config.yaml
normalize_top_k: true
n_kv_head: 8
vocab_size: 27345
init: "normal"
init_std_down: 0.0
lr_head: 0.00872
grad_clip: 1.0
dataset: "wikipedia_en"
Below are experts of layer 4 (counted from 0) of a mixture-of-experts language model. Rows are named router (the router's row for the expert), up (a neuron's input weights, with its number) and show model dimensions 256-319. Each number is 128 + 32 x the weight over its row's rms, rounded and kept within 0 to 255. Numbers have three digits each.
Before each expert's rows: "mostly gets" lists some tokens that are sent to it at least half of the time; "gets" lists some tokens that make up at least twice as much of what it gets as of all text. This comes from a sample of Wikipedia text that the model never trained on. Tokens count by the router's weight.

# expert 3
mostly gets: " at", " At", " along", " near", "ron", "aw"
gets: " at", " of", " At", " =", "um", " along"
router:159125183142117109108139220191184186050145153127151110126162126124104116095134127102125095165127101036105131061120138135131149139127153090195192178128108183152101114135093130121109127131119143
up9:102120152152120174102160177065206145095162129132137189115130103180145137199184111156106133136148177153091107138105155097110156092148100173179157122120134138154191113133124079089126168151071108
up10:155138136116190115085075154220117180120154100137137145159150142168109207096134099087119096090143125166101200085140106093170111141180163129149148092161103121085100172156185135136147178132093094
up11:109184163122116158119079108140168085086142133154139133180099154175060077111151096085137173116159149148154127161123063186179125124069103103110168132076153136140092101098090084096145118156111114
up12:118203113060162138204118099139109127114111169186109091125156103108121132127119138105146156142119161121183195088085092086109146198182148090127093052110087145140074139190120107109143090081146142
up13:210132126157142099094126161130150106126113117133137145133104164119159146135075081111137136124103163120107114144143122060107114134173057116151119080126133140124141084147150084114210123114068129
up14:137147136110111107172143171062191145149187136172133142092174120189134122143125071131121101160116158134105137098178177092143116146117137096118124051147144118139074133189082093161101105127209108
up15:156172083144075145153136156135109112092154172093201077102160196090120135098084152130153087118144197145126167162095090111160128091154106114127188175140118064080123142140099105025094164125134136
up16:115121182079125199168117169105166120121145147110198095118109162131111162096149103174130171119091161138104090073158115094133083098128118049086156166064116149137159148119140098067081141105126116
up17:099163133128178101101093133129199119134184110107114158110136041188118034158158058110088159136162161100081175050117134155121046150149120090114114092105154074118115093134196090117122180106159081
up18:085140131077162110143113136091199097218124130137160165188151135137170070222143102085105084080163114110132124126125116182160107134147123092169174181126141185134127121124149180113124154144157113
up19:166152162188135072151101112134128134041165101163113174126101147086138123113043098121101101137137082168154081066164069138139131136127127099112160105151121117116092124132103123113090162166133146
up20:131080112196086138137156153128180136102167039096153064166143068122156135115093094119168133113106113065104112117109167121112066164140101113096077104155154093133164143160134076119158146180191126
up21:122123101135133115125102139076167130168117120144155168133157077216090147063108100108154134230100129118136154086136109121109099089116106102155131165089101154142110080115103109077125092123071142
up22:128146118091100156171168141143119099095105128141102144112138122157072064110056082053121104143049156173109155131136144169157092134107150132135156106107160166102146141154087132169084152155099100
up23:156147158174132101136184154166110100130089124147118118116152129113160139169137080169164199135107138137193056088125043125126161198116174103103129077076127141122123079126089115129137111108118090
up24:137120155144131119147096129112142107077131099147117196173155131121141087133168101091181078063112099149106178156146093137129107151175130138089190134166169107187098087195055124126183111179133110
up25:171029142142175114167071134145081140126124136132113141151156124163090165154148141107119088150114140158102143064099176131100140118139112198132144081152119102124146165137097107060137146109156105
up26:147116159135137176144132115175128118089115135128161099175187199145127131171122085096133117139098132147129144089145071067117120072138178224110151097103089148125094062163088116128080142168101077
up27:140145079142156122214070127083172116085141156167092124145186120113127124074074092089160163183110154059143148145094132101129116129155157125143132075146183131147104126079141096078126146122113118
up28:093148083109033121114148128168127093177121159124094078169198143184114089122112118167055167130071120143144134146102127066063121069158135090078198101090057128113140140104121168169155168091119126
up29:114106119105166114149154087130063120100110121119153158155122145096135048154178114136143163137052146058082184097185135121101147138124122121126106145112117132116090137081134081102091115115092175
up30:155119108092162112141096167113151051088128132163140124101122169125131093120067104049087117147119186152157108086189142117150133058152085091143158168097130094100097103126125120077145135150128086
up31:123192164157133077119138125159170122132160133155135145149155064113104123147119157140121078071127095100123178111136128052124112145138126120126223189139194106137094133074111080142078199110154140
up32:113098132071112146102095167130166093138123124144060148087199126135108120093120101080148124136087150150160161056089074088156140100135096071160154138079140139098114100063141075167150163130111117
up33:139157087104130106103117125076146187083089132087155139189142116120112150086137097141134073216145198131181145095154107153153120100116122117125095208131119102126097083104149188139156127136137113
up34:164157134127152130130122125153119135127097154124141086111127172109157110117088167121106125095119133063102129083121057069140140161150088203183079146115105096174157152170090151123127106135144099
up35:122147143113136111122118137120215165152183098117110102119167157137139120116094150063123119144123130173113213108153144082146102130095100095135137165106146106064069070119135080154101137166126092
up36:098132085120129118106113155135085104104102140138175096051116101162160129062154174141126182097125142113120219116116079126129167135145143145125098140139106152142126125167187112132150145133111136
up37:143121130120144058221132149148096136089118143123146133143138111090102115078103138087139142127195233134076097099136143123164131193145149086123147109093134103147130118136132097160181144111155155
up38:162129205143164104144126122082151105107142136116077092055165116141086092117140066129111143121094177100053097121156088140104146184113084141173128144128111127119138141138105113164128123099159099
up39:165062068117132055161116165160107128122142106123145162120118149110139179117125144101094120120118152137125124141156117131158130070176147158075138111128154137166081108163069126122139125183100097
up40:147188124078155067210133120170093192092166110135103127124123139119139130103087154072191128074105111152075159133191130144169098178184162114135120100160120095119119168151107136153083154134130131
up41:147133146163145205099118096174129137073161125090140120145159124175114102144123147065145065150122153220139144091154107161144093124147115068127148185104166143102074121108142119192151141123118112
up42:114147087136135188144131113113124066111168105114140060153116154140106116111130131064189124106140153137080135128080088084116106118173097088098106101096145114077087131129157117122172101134113067
up43:125129197156142103085108186145218171087093133108133101138193108156126117067111147127141115110146123120124105122118086141067103152138115155171146101123112145116137149103166104135141141174139112
up44:132140089121189150105098135084148090073077203136151144094152117126116174145158178082137117106107148048115161145199158121157116131111107117122150124106107144174061120181118144123099147135061165
up45:139164132089117106105061176131150106149147134149153110163116175105125132127114124098095090096137156130068139145114096133175138105160098138116134115101171083146102164124109127124100106149138133
up46:137151127072132125082094127119151101105132063113140121073133136091106125116065099140155088085127158127084093140104129132160156099144094159117113096137223113087076198193104106146145112132157092
up47:102177172054155121131103123119174143050139119182171098097195129086128109131138103135120077140081097107184103122146089116115108127146163091172132089070159128135099126078129070146124163110103105
up48:128201145138104129114102098149180139122141131180098120178097135177181123089088147086127162080182090169096175126149120196160136110083139078110182131089105101169156103150133180072072108121144095
up49:076149178110173125112092143091108149075134103120122151117144101121128109150131070075126109141070103147084186117141120117158144146169147089168088082109147138069071088152162136135181178142173138
up50:165178144080182057138124165122153091129154137123138094132155165123101114106043129111090109075105153108107094114184111103106093163110141175132148111112149095124152089124116114128082097178105176
up51:129149127148136113138152132096098114090171177143136138126153167064059136133122123132130110135146107081103120099180101096152123107122109136145130115118171129139110178106135132175098094109139099
up52:147203105092107131130127113122121069097134080138109107110188126123102093127115141112104100097125103124103151108142111062144096146153161172158151181131144109080094139133147122127083103117169138
up53:096117201179116128111094098132146138104091097126162079136144106066108141042159121119124129117102104081073135091107140118122115118211151094141182120146126094099083136145175062097121112113128128
up54:076117131129175125207148157080165140172114155133156099098098061119130142182139173181117173095160092118200090115147126111134103163119158151126153191128076146117097190136082110090078122128148142
up55:131137122092109177137179127125108132118117186101179141082148182105136084082095109084120147130137160166201096092133130133115148158229128168105157148121173124124148091132132116173116086119122091
up56:132135156139111135066118135157163179143157144167147157069139092164099095121107082134139100138163121174129072120118129180211134150117131131055106151101118145105136179179096117109117154086130128
up57:168135110160164100166133132134154135111126094152117119146161109134097083101074174130045071139157132130112105145152128048128114158091110146118123138109158130101131124179111101130127094176107135
up58:127153078159156172138119126104120109164171058068181128144115132125140088083114124148098098222078119106146104153112146094106100110199114115147134079108101092133125100143105126107117143175166104
up59:177156171163161140055145130135101071084164183147123135083097130129125124150159116139081145110122138122112109101141114105110091156074119159108153122096141162118084056157146135162110185170131107
up60:108117184075144125085111163153140097121094155091179088066125100159088089056139085134134165118165110207147186126083113148193127140167118110078133107077094122080114126110140118097095130060105146
up61:112099167117116101131105162137125148121127152156152120109173149142116097130111139147148104178142098116094185128135129070091162093146088099126104074136057092151160120162146180114086073104122066
up62:057164138116112104137122111153113097128132077102133147162082139092119089145123191147107183092135037101158154125114111121174106172136119111101125081128119094094064144105097131081098089123129090
up63:157152145101152149111094133153113146110107134109140156119155110122038098149062126108094163145149137118104132092132106141136072101104185116040151108091121117171118181157106165118110138082128091
up64:139125114099094131142156151174130196096036117079089120084097074153141119128097083068170134106120121149126140128176103118149097132224130174110147115152133099108138174149070117153125158150146108
up65:124085154107132149020141157097149133085121211160122191129149098131087148070166092190093099133113113153132098077144155195162165121142089111137109148136069180182113112139157121087135071084167149
up66:116116095111141077136115178100128153090160114153140159138134145176123139147137159110141160152155199146099191104183208112120169177200071195085128116166106158134088102188126141142109114077106123
up67:164100151083136100062112170022175148114190164101122169131140100069100098122124159159062154161134195058110175104118171060090129107137126105142149153189144132131096119074144128084050140101083126
up68:157125150132145121108116145191173176051099131060146127141099080131085094117114065101088133154120080116117127093138097158118094102141160064175161120166120105144126071105151124151149146199101128
up69:133097123123118096076118103122138161061071143095153164155128065109061089144110145109143109079139129141070134107148064115149168160203135100067071125041072147167092128120138121119116129119111120
up70:200095147163143122162119136189122162108138080096139112123099100138153139143036168126116074188135149111081120073147086101094131166136095130132092088121118154137088139143130103129121124123155103
up71:105158176122113119145103157095165146127173128125223138068099111191082123097110123078150188182066129137090115097141122107161153124189080122085111106098129142150165104123121094120090126142152136
up72:117092143125111098120125130142120131115150132144129090156165097205122076165057068150107142138083098122119135128052148134119107141108165167053177194138105138073123120093164132137120120114116101
up73:101129105077071145124135115096199153133183130104173172102204151078126115158113088128120145150076126123143160111104084142110150069102170113136136101047156129164120165104099167147132120160069105
up74:101148106146129139139113166201141175116179107239120120129152082106091103143086077151119128158104152140137145114135154099132065089104121096106099148084108161109118134149138114109109111139094089
up75:158201092128133104165098114180134113159103038154139098162117070092109139135130088089093134083113098140113169150091160123096092174110089114071105095125142115151112080191136102140047139145118131
up76:180130140111105098144122153098094171082154140147108132120162172115118124094119108125107126128151156108125140110056133155123092109118142148089124083117105129178102090100123116139138103142143105
up77:139180135140083155106127172099076119121177154105153154091156147163179100112081094112140115067163151112110111124125138086158144145173179097153165087120140128109167062084112131126104132180106073
up78:131133163096149075159103157148149155161193087098170143085175091135032101123154108082105168130130158158095155099137095150101094120156123088142158123129137124108128117101123094155162120090086116
up79:084112124141074199174121142100183085083166101172124175141107139151128130142115114090116088084158204142088165158211053114157148159137118048137116159126133132136120184152113111113151093126134122
up80:125094098103093151093058185137151108116134124197128109137163069139148140142138126123115111100155187104129136155164146151126130155131078128142177129135145067122121143143138103174161065139128072
up81:176094145122179081153125172094119216118153181131098112108115042156116095149105113113120148077120135169136121156181077139096155142141189196165123116120109158116102118104114152119122153135104140
up82:157143122128062131100105180103140178099148100172218139140175102065128111161124146120096075153133159096109162136162161118130120146175152089091137131113144129125060041127137103141113164096153161
up83:180202138124152155130145131164156124090120181086140107108153118091086157145226121137078147102129169101100084148139125113117111106128122085153141132101156152139059126165110122091125201144176118
up84:124110172079083139123115129140154062102093134074145127135147139141141093136120098128152105109109197150158147114151190163155123164125098141105117103070120135116117081128115108115118083114136141
up85:113170113120157139142135149103183157027179117155153100108104132168160121127090127068104160103101119139124146117114136118061073163124131086113127127127169137118112140089155156139160156157146091
up86:139176136120167175159139155115165099134142173222169095144171144152107104091145100121107195100173115096111100124087164071150099128160136135099119125131101118122137149176158057129131133129115112
up87:134113136130083118100107129163155039147099079142109148115170157071151159094123126090069058119122102093167084092096137097145091116122092154086068170122115087132158078123107153124126146105093062
up88:152148093110147218151144169097162162083201118130214149185124088132113095093153101116166127108142144183114190128142115160138173071117111127087133132076091108066121115114104179112081101122139105
up89:186163112126118141103102139161151149126198136197172162157152128195114146147134108107139114103140107137100124097150136129145093131161115136126139115120159069126101128170127137072109157101155106
up90:101095140147102094194066116152159165136122156134110215174161085091137124145151164112137152152134113120116075119137101116128095147105160108142101095085153143148071147036125112140072161152118147
up91:056154129128146119158119130103058077123131151136180183091160118094184140116096187074125099154152146165150129091157129150189142178146152107123104073094105158135101157158110146154148133143125140
up92:097095128142140134093118124154210123112148124150098115119155151089108166115168128105121170152112165103100117098108067145144128134123117101090112078120191121177105076088172141133082145078108061
up93:164098126123121196124104122105139170092098080086120112166182161107104109079075094076147136175146216115159103083134182090125085138151140051161145128105142098115136127095119077126114102094112103
up94:153126178066110139131146175115114093106093166113145077130097108135095158141188127106048155076129181045130151141110116203122148191077138173141111102109153111155111137141122144124091126182146099
up95:120116160082078170185085171125102101190171143196148110085184092147178106147146134044137056087158145111129101100136130099138149132136080120121156133084125172166088154089137115109147124122156120
up96:112153145171105183144114129177175125134114104100122180130147104202132107167107102128089131150169113157097168180155128133152115097153161114164116090112100153144094146123135035060117098141056133
up97:148130138117099140159108140077160082096127090124105117142126155050091109128136154073135096119102142126137109158151106094197125062141138098139095120147126125119131143108084102154099135159112121
up98:168123114122147116190135171117188131123133105200150138063144052165117162115146097150146230124091140163092131084096133132155080143143083154109097102127117062196080086142118133160191100127105130
up99:096120092108146163057149151174135121122134133112169158128133138131155080149015165129122147126087118156159142098112080090172182170137158050107114078073134105163186086168148150183122082094149122
up100:124101147145113135062149133120081131200114098131110192105099091090125115142112165109116112148131157121159107110174164124144099118165131115136117092115090122123087109154121085134073157134126110
up101:145110123131124132146103194142140161103133153176160082122125084153096125103114119123121142145118172118160192129069143170109098151095125125124137110086105141072124155100148082097065192141098070
up102:190164125144087152121095146129176147087107116179110100092155043179075084148142137122133087109076121129139123152128034114162085096133112124153105146110160138087142167120143110062102201111107120
up103:124124157163153125140123167119198120125153095132148100132140119181139115101101079122111112159128138136067194062147109087153094116118080117115144126164156096123150168165138087151140167079042148
up104:177116121149114108097131159166148135107122163158123116152123066104105096126102154116104117130155129188125204146140083181075140120167129169107188138115163062133136123135105147174113104139127176
up105:185121114099139084102093137131194118045135096141171097118123099155097089167086160080100122114123183144070146105224156150108129161145147123146159150117157118108113143138161121199147179161110140
up106:114116147194171109163137174116138140091122132114143146176181122169098104166127130120152148131180133134100150113163106087081058130105123151157173147080094138166082126109188129124125142080149132